{"balance_bias": false, "vocab_size": 16384, "beta1": 0.95}
Below are experts of layer 6 (counted from 0) of a mixture-of-experts language model. Rows are named router (the router's row for the expert), gate (a neuron's input weights, with its number), up (a neuron's input weights, with its number) and show model dimensions 192-255. Each number is 500 + 40 x the weight over its row's rms, rounded and kept within 0 to 999. Numbers have three digits each.
After each expert's rows: "mostly gets" lists some tokens that are sent to it at least half of the time. This comes from a sample of Wikipedia text that the model never trained on.

# expert 3
router:482447555448559548528580498562470479483442499446495524461521555486398514467457521479529507512490517513494494509506414509484541508477478527474528548409558435496553518458584573527498562430625512
gate0:548501505531479541513494531539512578479573498501510576510504479505478516439490454511506545506571422586532571500568540561546481477513541486439490510562475497530521413529509450515533511441513522
up0:477426552502466504423443514470490472562468518438466530518569526545502455482473516555493494511566505470441497556474507521532545469580454534504524429519472472499519452501495478515500511424522497
gate1:527569522535481486549567466502546581517540487518500508534523595525515452534512473477418546501450489467488514470497474519496581552526467466453474497490573571561502546513525497469561462536522557
up1:493539483538547519521495461485512548574410438519475522451509544517547472488532402497449400502433467509461496511496418503520562580440515513508478549492592475436458511574460499423571488512493507
gate2:502474505546446410589520558447525496607517485446499470568499475470512425460463477459545507450517497506490480567502477463569491467455505468477532488513403460482478512547540471429499520534478467
up2:496552477512575527513451495476564495460552528523472568569564500514572485477558468431534496466520493484507503481495549477469470455452586482527524545562479468484484492512464509586536465595484480
mostly gets: " T", " Ch", " Z", " Sh", " J", "av"

# expert 13
router:497449423511499474466473496597478424426514506476466493511504501463516531438531458580526514494501423517556523478450521594511508474504489454502488483493487488514499501504437508529518504443549495
gate0:445590523509487486545487472569483496479524437527542487467487539477486551503446499408438502511523448450484455403506604479458529557499470541524507540547427481521518555499536458624473510515459535
up0:462421482479540565474520522467462566510453541470496551528507461498481506504549491513501502496449517528480487563553430461562525395552508459522438497479518500518443494542493508459430452493471479
gate1:455434508495547515469519463567464514497537626536537460535449428511513532500485469406452561506553461526454500544549435507472551485489441508542547463554483526486500493560522486580493582535481468
up1:464533523574451441556445488462477478528549511509485491513506468516518513550525504509523524522543474503463526442498489459532446454488510490510499568608412521525494493516458524415521473551441425
gate2:462484498444499454487487538511477538481542543524574465536512560521592523483540528462515545479479482519546505464467477455491443493466497562476510454543553488487597485490462478483472458515502542
up2:460600542567493494492431515508556486535572422544585511476598442514483457433455484471591512508534485468547465487477453513487527486517503507467548501515534462516500515495508554511539458442478551
mostly gets: " line", "ip", " series", " work", " Line", " group"

# expert 10
router:542451492470480463488455547552561494461491541491508478467461499570538539508528517490523476446551513569498598444470505456446486447566454503506512452456448536446458481501516473542467466465574424
gate0:552418504483476596488531554518464554406502502502532478431495490568502469529485491502544495590505568532463495436481455505478469507463440513569456460468511510463589476592486544504517426479479479
up0:540526517515471507554505487468553515446528547490402546499501417491534430508521504561526473485543588553488544498553474540519479468570554453497478551564554546517453500473529473508565462484552499
gate1:516503495538515424531536458497519488485440471554489484491501538507504413471494546464474504518475407458517514532509414495468515485439445431507519540519494487446513446456555547490453537563514500
up1:484481492477532461479499498523496482513517499451621471535615539420433542450479487555536453503428599496556490405475560513531468561576410473497454428444510529436565513600514536540507498515512532
gate2:552418504559482469465475549570514515466507445489485461476444468456454478531504508450518428557530504510498496560528530495508541492509466450526484424483520478533506528469478519501443480425509497
up2:503548459489509455554577467462505514528466497467512437448486519454483501532476521439518524483437495543516498424408485547547520509480510481417516589533475464532578462568491539506520567511469542
mostly gets: "i", " State", "ai", "ana", "u", "ara"

# expert 7
router:514528574536440439519487480519540530564551501479548493495435481482512509533469435516467511481491492437489568501493519503552481498550521493568472523500469539560493490442470477484504512487397524
gate0:418447458502497505541525431476537533469525496479536510458497419453483447525502492460562532503588538518468490428532474434548463456527557605521550514473471480529513423509577508470542493537507522
up0:512588502469495519523487488419487505450536522512543433526564478492467496480485486525504443494513478395533514544482487518565558448518474456521495482460466516470513474521540520493461521492482449
gate1:539579532513512477552493478522534464475511491565506480511526535468473556453464508476501522530478513535494461556547424470419412519511494474481516493439553449520513537501474543544477460508506461
up1:464433428542481478472532479528448446461494474488541524460537481537542467573453477566528492423550564456518540511432500550550518438501520494494482523514495490499465427493550589474485538493522465
gate2:512455430523550518472501512517509543438543588491499455489528518490478524479492517484470515479480532488430477561467485498531539423517569514489493478445505572439521507469564523462458440515548464
up2:465489487501472474485476516522514498454524504497483501462438544486486563436523520468414470504488508521514506505504469517483480476558451564504555508537525608503492452513529443462508503543481465
mostly gets: " his", "===", " G", " S", " N", " W"

# expert 14
router:480476493459562561496510465513492475520517480528480490536540500521440441489525507487542551581485475510533462470467513477540484520466597457540469500586441482444539496469429495464542472570462501
gate0:469494439486538527412521542500493507476495426447561568471526564425444472510488511451488521497471484538559533502485474472489507491503522521453487468494507501457469500465522478492407593420511493
up0:557480433522510461541460497458513515519533554471520517546479569532537559557490560437442459480446508466482499455458500518461424451564533511452430493471569528475588502572412520532508489550485488
gate1:551446504476429502510411545446423549462486464432430463508535582554535485519566534466451564458522543495500507563533548439485554539493481490472428490551493520445510467453432495544509522455477509
up1:483516569502483488472554452482475442471440499501533512505462484520587495466524523539457465547513472468478510475565493491499445465429494459559479504504497533567520510525526498486437522545487550
gate2:536530425470543481466498566464525492428527523489507521542528437473522516462457507423486490539514507521516441559495552507563494496383580544499498442524542523510539487523472504470514508541518531
up2:449495589499438514540505434518528515469498529619587480408433553491517487488524475487532535497560524489442512472575464497489465449482524519485555544464418514485392509396555475486527464457466488
mostly gets: " on", " from", " with", " at", " in", " for"

# expert 6
router:503491510509548499521469530508462513505508506524437535486509505503509449558520493475434486528508561440569559532500528566500525513495519451485536582462558529559475500507504496500570523464560505
gate0:505552513567521515528516570505499515532515513546513542576481466487525525552543505445447506511419424454497538503547510498488498467512477494473519503521509484494562530522516449448524559498504522
up0:494520514489497458504486576459443594557533475517470471518542523467488501506594464483436493500538483469439565549519538488490592493559463459423554494605496512571524536515495484453463577543492452
gate1:502504478564495474465485451539500481458515540515530570448530539505448479535596457589464542482459467500470555472482463436477448438423564467530403490475467516581552516487488497506545567495494482
up1:518473521452495504498516487458537489445421480474473533493506485509551471430427469537506520524454497516480498452547430508481478516462552526425432507507446489489478508545532470484484526531478492
gate2:509470509566524412469478494538474515510456495521439437507478419492507527555450380412474456494488527506621541493566551502499512523519545481566492471549432463415532487545446527424559553488490547
up2:460460521484487477489566534473397478555441541540496561574504518478469472552497484493454571516513486511498556481470472503517555470449509505490536496521474495502431435511524473591516532469507538
mostly gets: ".\n\n", " As", " Be", " However", "ins", "ec"

# expert 12
router:489474512533540453494538522526448562514476458470568468449492455486423545480465441509565504475471546553477467553534497478471506501543464507437508520421520437541591460479569539536485554458565490
gate0:486487467442510400531465546500511494477534600484532500444497482489514481512438463542460499490501504431472398597504531479491543553505521532478546498546474454515556562489549479545580494516501506
up0:469536507431484510482518479570544529510580528469500505487517470532555492510457424532496522503498501538480416535536526488503575499566494476522489472550456485490545460488491482511521520573522587
gate1:461552434516623539573489489479619461479445550517466569488522532525477506484505535555507460467483443550508504426531569436500524410513556452533467511469570526470483498473453528514527515511490484
up1:487565507469487467551522514494573469457447500507418460455491541495451540428456568565526430465532518556472489493433609537488501522468512472456511465488584422533512501513490508562463464571521498
gate2:520462510450517488472448512520508502538533499540500549531499429486457527476500468502488525484439461503466510486486512396487516523481524507464533479500499549453477520425443460521509514460492507
up2:554456559496495469473468570428466469581516444568526609515516560481494527469486537492429502512483504524468520505517520433531503473501559466521521566453488541540471526454471468530552515450511526
mostly gets: ".S", " G", " Ch", " g", " An", " B"

# expert 4
router:470547509474423526520490478498489512507514521508553489505528521501472503590456510516463562509509488466473504433541524495535536514555449466453557439501511498533536485511552487526457494519450475
gate0:524530555437453458479508470494522458526436452542450537457515503513557511474483492510510547545449478409456428482562480482483464482472510533527547542507463504548535508481411569492469466558459484
up0:499535530466489453487435498463521536552434466503480498454486456517564510491557500451464585548485505494518521477515454472505438491559433463514510517502431562552503476478501596586418546517487518
gate1:488522528512538477516479536514505543439497458507488510451457489468496563503494493528542489451493457484495456477457481474522501466499470465531496463486551460466536484541523552493467511583494471
up1:535506477528518566483567575513432579494467503499529477448518473447513569543391421511501535570486488526515505471527533487512596521474526518518473532538458452523473454520514535429504458478505478
gate2:512449445626517527459554500508450446532486550553542519528496472494541491557479539533442520540447491531561496520485521492443538527479518496542470427480422439527484575542491606520497569421488546
up2:434497461525520552473563511531465378477487529500491495489481443454522451608490500500505544441459530555537452507492565478502557484550438489503516441503503421477504525524446540484462523490509461
mostly gets: " two", " which", " its", " an", " that", " three"

# expert 1
router:499565445566470432503491554368517491537445422492495495549529454533588432516544533501484505479476500478424482578549505388441517532473511501512442512510515470485450535494571508461512541536532543
gate0:481491504501501447516549531574480481483509525509524513516482556482577474552498510505513505505471523486431467555482506510550514490502467481488553490468566515557506474400456484445531431437569506
up0:494428493573591467482467476454498531417463474448526508471431515476501435467522423486509547475492451448505495475501520507518543461503549480511519479569487572492501494527441470481516402538439508
gate1:493497494533510429534461522502561505552491534559488544519534451496511542475568482451489484493559492539504448452490541519538520484514560549469501438528494443525555453510481470576595507532492590
up1:442479516521434343453541494478490546476494555549550461421512448463464515411523482466492487504572484547477518577499447462498411570594499544485563485500449523582515554513579501573511537472497567
gate2:531504552459520561511501507440497528469471505480454492574494448553491552479553501445535432572437462381496549462496489505452492583478507515452432517572523492471472499530460440523547570515471540
up2:546532569409607529525558463513477524521482490481502510538490568505574536539466528550454405576506475471477507488535431457478506517458476426520523437511532476515502451506538494492561467447474537
mostly gets: " re", ".S", " El", " Le", " dis", " tr"

# expert 8
router:475541419475509564448445456408474463496503535523518489519555455503499504554552512506513472517518476482412431450561506472459492500459520549490464431502501494514546550535501451450527424487486461
gate0:459516530488520470462505528536458511455444450540400454474458573524461507464483542484516496455514512538535552552466466537486496509512459445486520527462474465450422521521524555583472506504578529
up0:490594514499527549493559473471437475445451460511450497511493517564486470541550458500525495555504501470502524508463459479481497516470493560474471492449581507513551483521603531545492458460517521
gate1:606442464516550528473524518523438456560561506556546481445469435470405479499513445472490500489554544533428483451504549548525495536510545455489535515517428441516525501502502507560452517448558525
up1:493425488544525442566492500414435426501525466465462475555562511415528565467480467538526512462488435453475481540486536489516581545546447553525505444482498561499527516485497495515497474549542562
gate2:556464511487525460513467510555539504516481476516482483418484534449471549562512477459462456553521555560539469575547491533528524505484558484525486496429514521536524451480481575524523522547586510
up2:495592525496480524483560561501507494436481530468532498523467471509458526466524585482496482441422510470547496452430534518484518454512486522446477511478475488451541492521518519492438474461466503
mostly gets: " would", "°", " used", " may", " part", " end"

# expert 2
router:523509562470443550504494538505494481520527469559507521443473513450559469481498507527533449480520536522465510470568507543494411480436526551534483520476469532445443499530510494501442505509423469
gate0:532451481531503525515587496542468545508503494534519524470508514560557536524523498519434502446506535542447473447532503548526537488541525476556467521522501450451516458553462497557494441533429570
up0:564451520473512497554536460518441427509521556481454554453502553512531515453472449513447529464533568603525477500465495505460502554539436451508514548564495512512472511562537476642528488520518477
gate1:550435452519438442584548486529554390455516470521500464480512542567515517474565494492488559448549510525414456513458479552480492463494550471503476524550525519509500440508460484478562500478453497
up1:559577504542440439549517467503460432436539496543524545537575554526497471520546546469483534527484510521440419438505531528522514475481498488517486562509486509518503415542538500510571481522501491
gate2:531439553482428489511503530441485485547516504530485480482503456580523482503537501488539517455451487461431531456487506493484451539465610497522451526522563456470519531397535527464431446527484511
up2:524435499487504456526500506452468589529491460537548489478525489440486484511369465465539465483562513520489469543545575530524503498433503546451562555435519530523521509555593478527434449473542511
mostly gets: " he", " they", " she", " She", " film", " people"

# expert 5
router:520477529496543552514510524442483577495556479418562543465482471481511544423501445440459515471556535547456500507475500574490455466502453587451505500524506525496532513517499549443442483515413563
gate0:435443547506508396516510448521523501494535508556452492549492506519600495534496445402515518542468486561517489500443511506482473429443493498462498417427470491428492475468446546461520432509570539
up0:526496544495407438516479524487473451487513546530508475552459462470474456496524498481546457526499503536458530529524485564515509582501466409506437516502528465441451519449504435516521517515472476
gate1:447517494609569509563516430487541506560456504500457477500495473482557471449540495510512567544514455476516468567483537543516533541525480506506458436525507444532499530597446482484477512477494507
up1:518487516501463549463532414454500491507497497511539491513519499500473484572565473538600559487548564571502513465537505518446533351397517477434498461465450516504491483489494529548418531459518506
gate2:506538517484447476520456539461468538469494557518549459451499474431480481492488434456528527471435466475513521465474585461522485537536503490453477514530518438545528496533397496547484468481518484
up2:512492464527402545490455544502542505443421476531494508496557524455536448542551452459398539490435532475469477524470551464492532401467445444480563449518527529528529528519544440488514489483438479
mostly gets: " Party", " film", " people", " station", " team", " game"

# expert 0
router:517450539443483490500509507509521452456500539562498511539468527478509480504437553527532466494433524495469462481496477450566453549452555514510503496609509497451505482495442510496534474547439527
gate0:525505554525467504486498416514462537445426513467460479490500566515490531494462465520572440521493492534478441515485569609562468476539477505475485479447552509549479532460589453494487494480465507
up0:513477471462514478509505481476490490542561522567502486489466453476453451536538454480505556589527498584460451446487454487437540538523523491533487489500570515504475474497453462462560486447481503
gate1:590507534491453492484523487548482481517473530503461526533489489502459540554519448524548564495481474480487433543512524547446490543460440527511433497489443450549560427517488579457505559521514429
up1:451530563489484480483442514491468518473562484501549485474526504515568498494470469464482492513518576511468496477452523542488439500479497536470445502543503451488535450507467497486541537459430486
gate2:502524449538448512573512490532560533425498487506466544464508470487558488510524513543515498539503501532517490574485503484468481500480510550448466469482474502401521440419522480474588614526510480
up2:500509448531594498528516469522506490535551563509453579513438584434505492512472426507534463598401542515479517555505452440471435552459578540491508500510512469438581456501523460454506549478566539
mostly gets: " all", " where", " No", " under", " new", " through"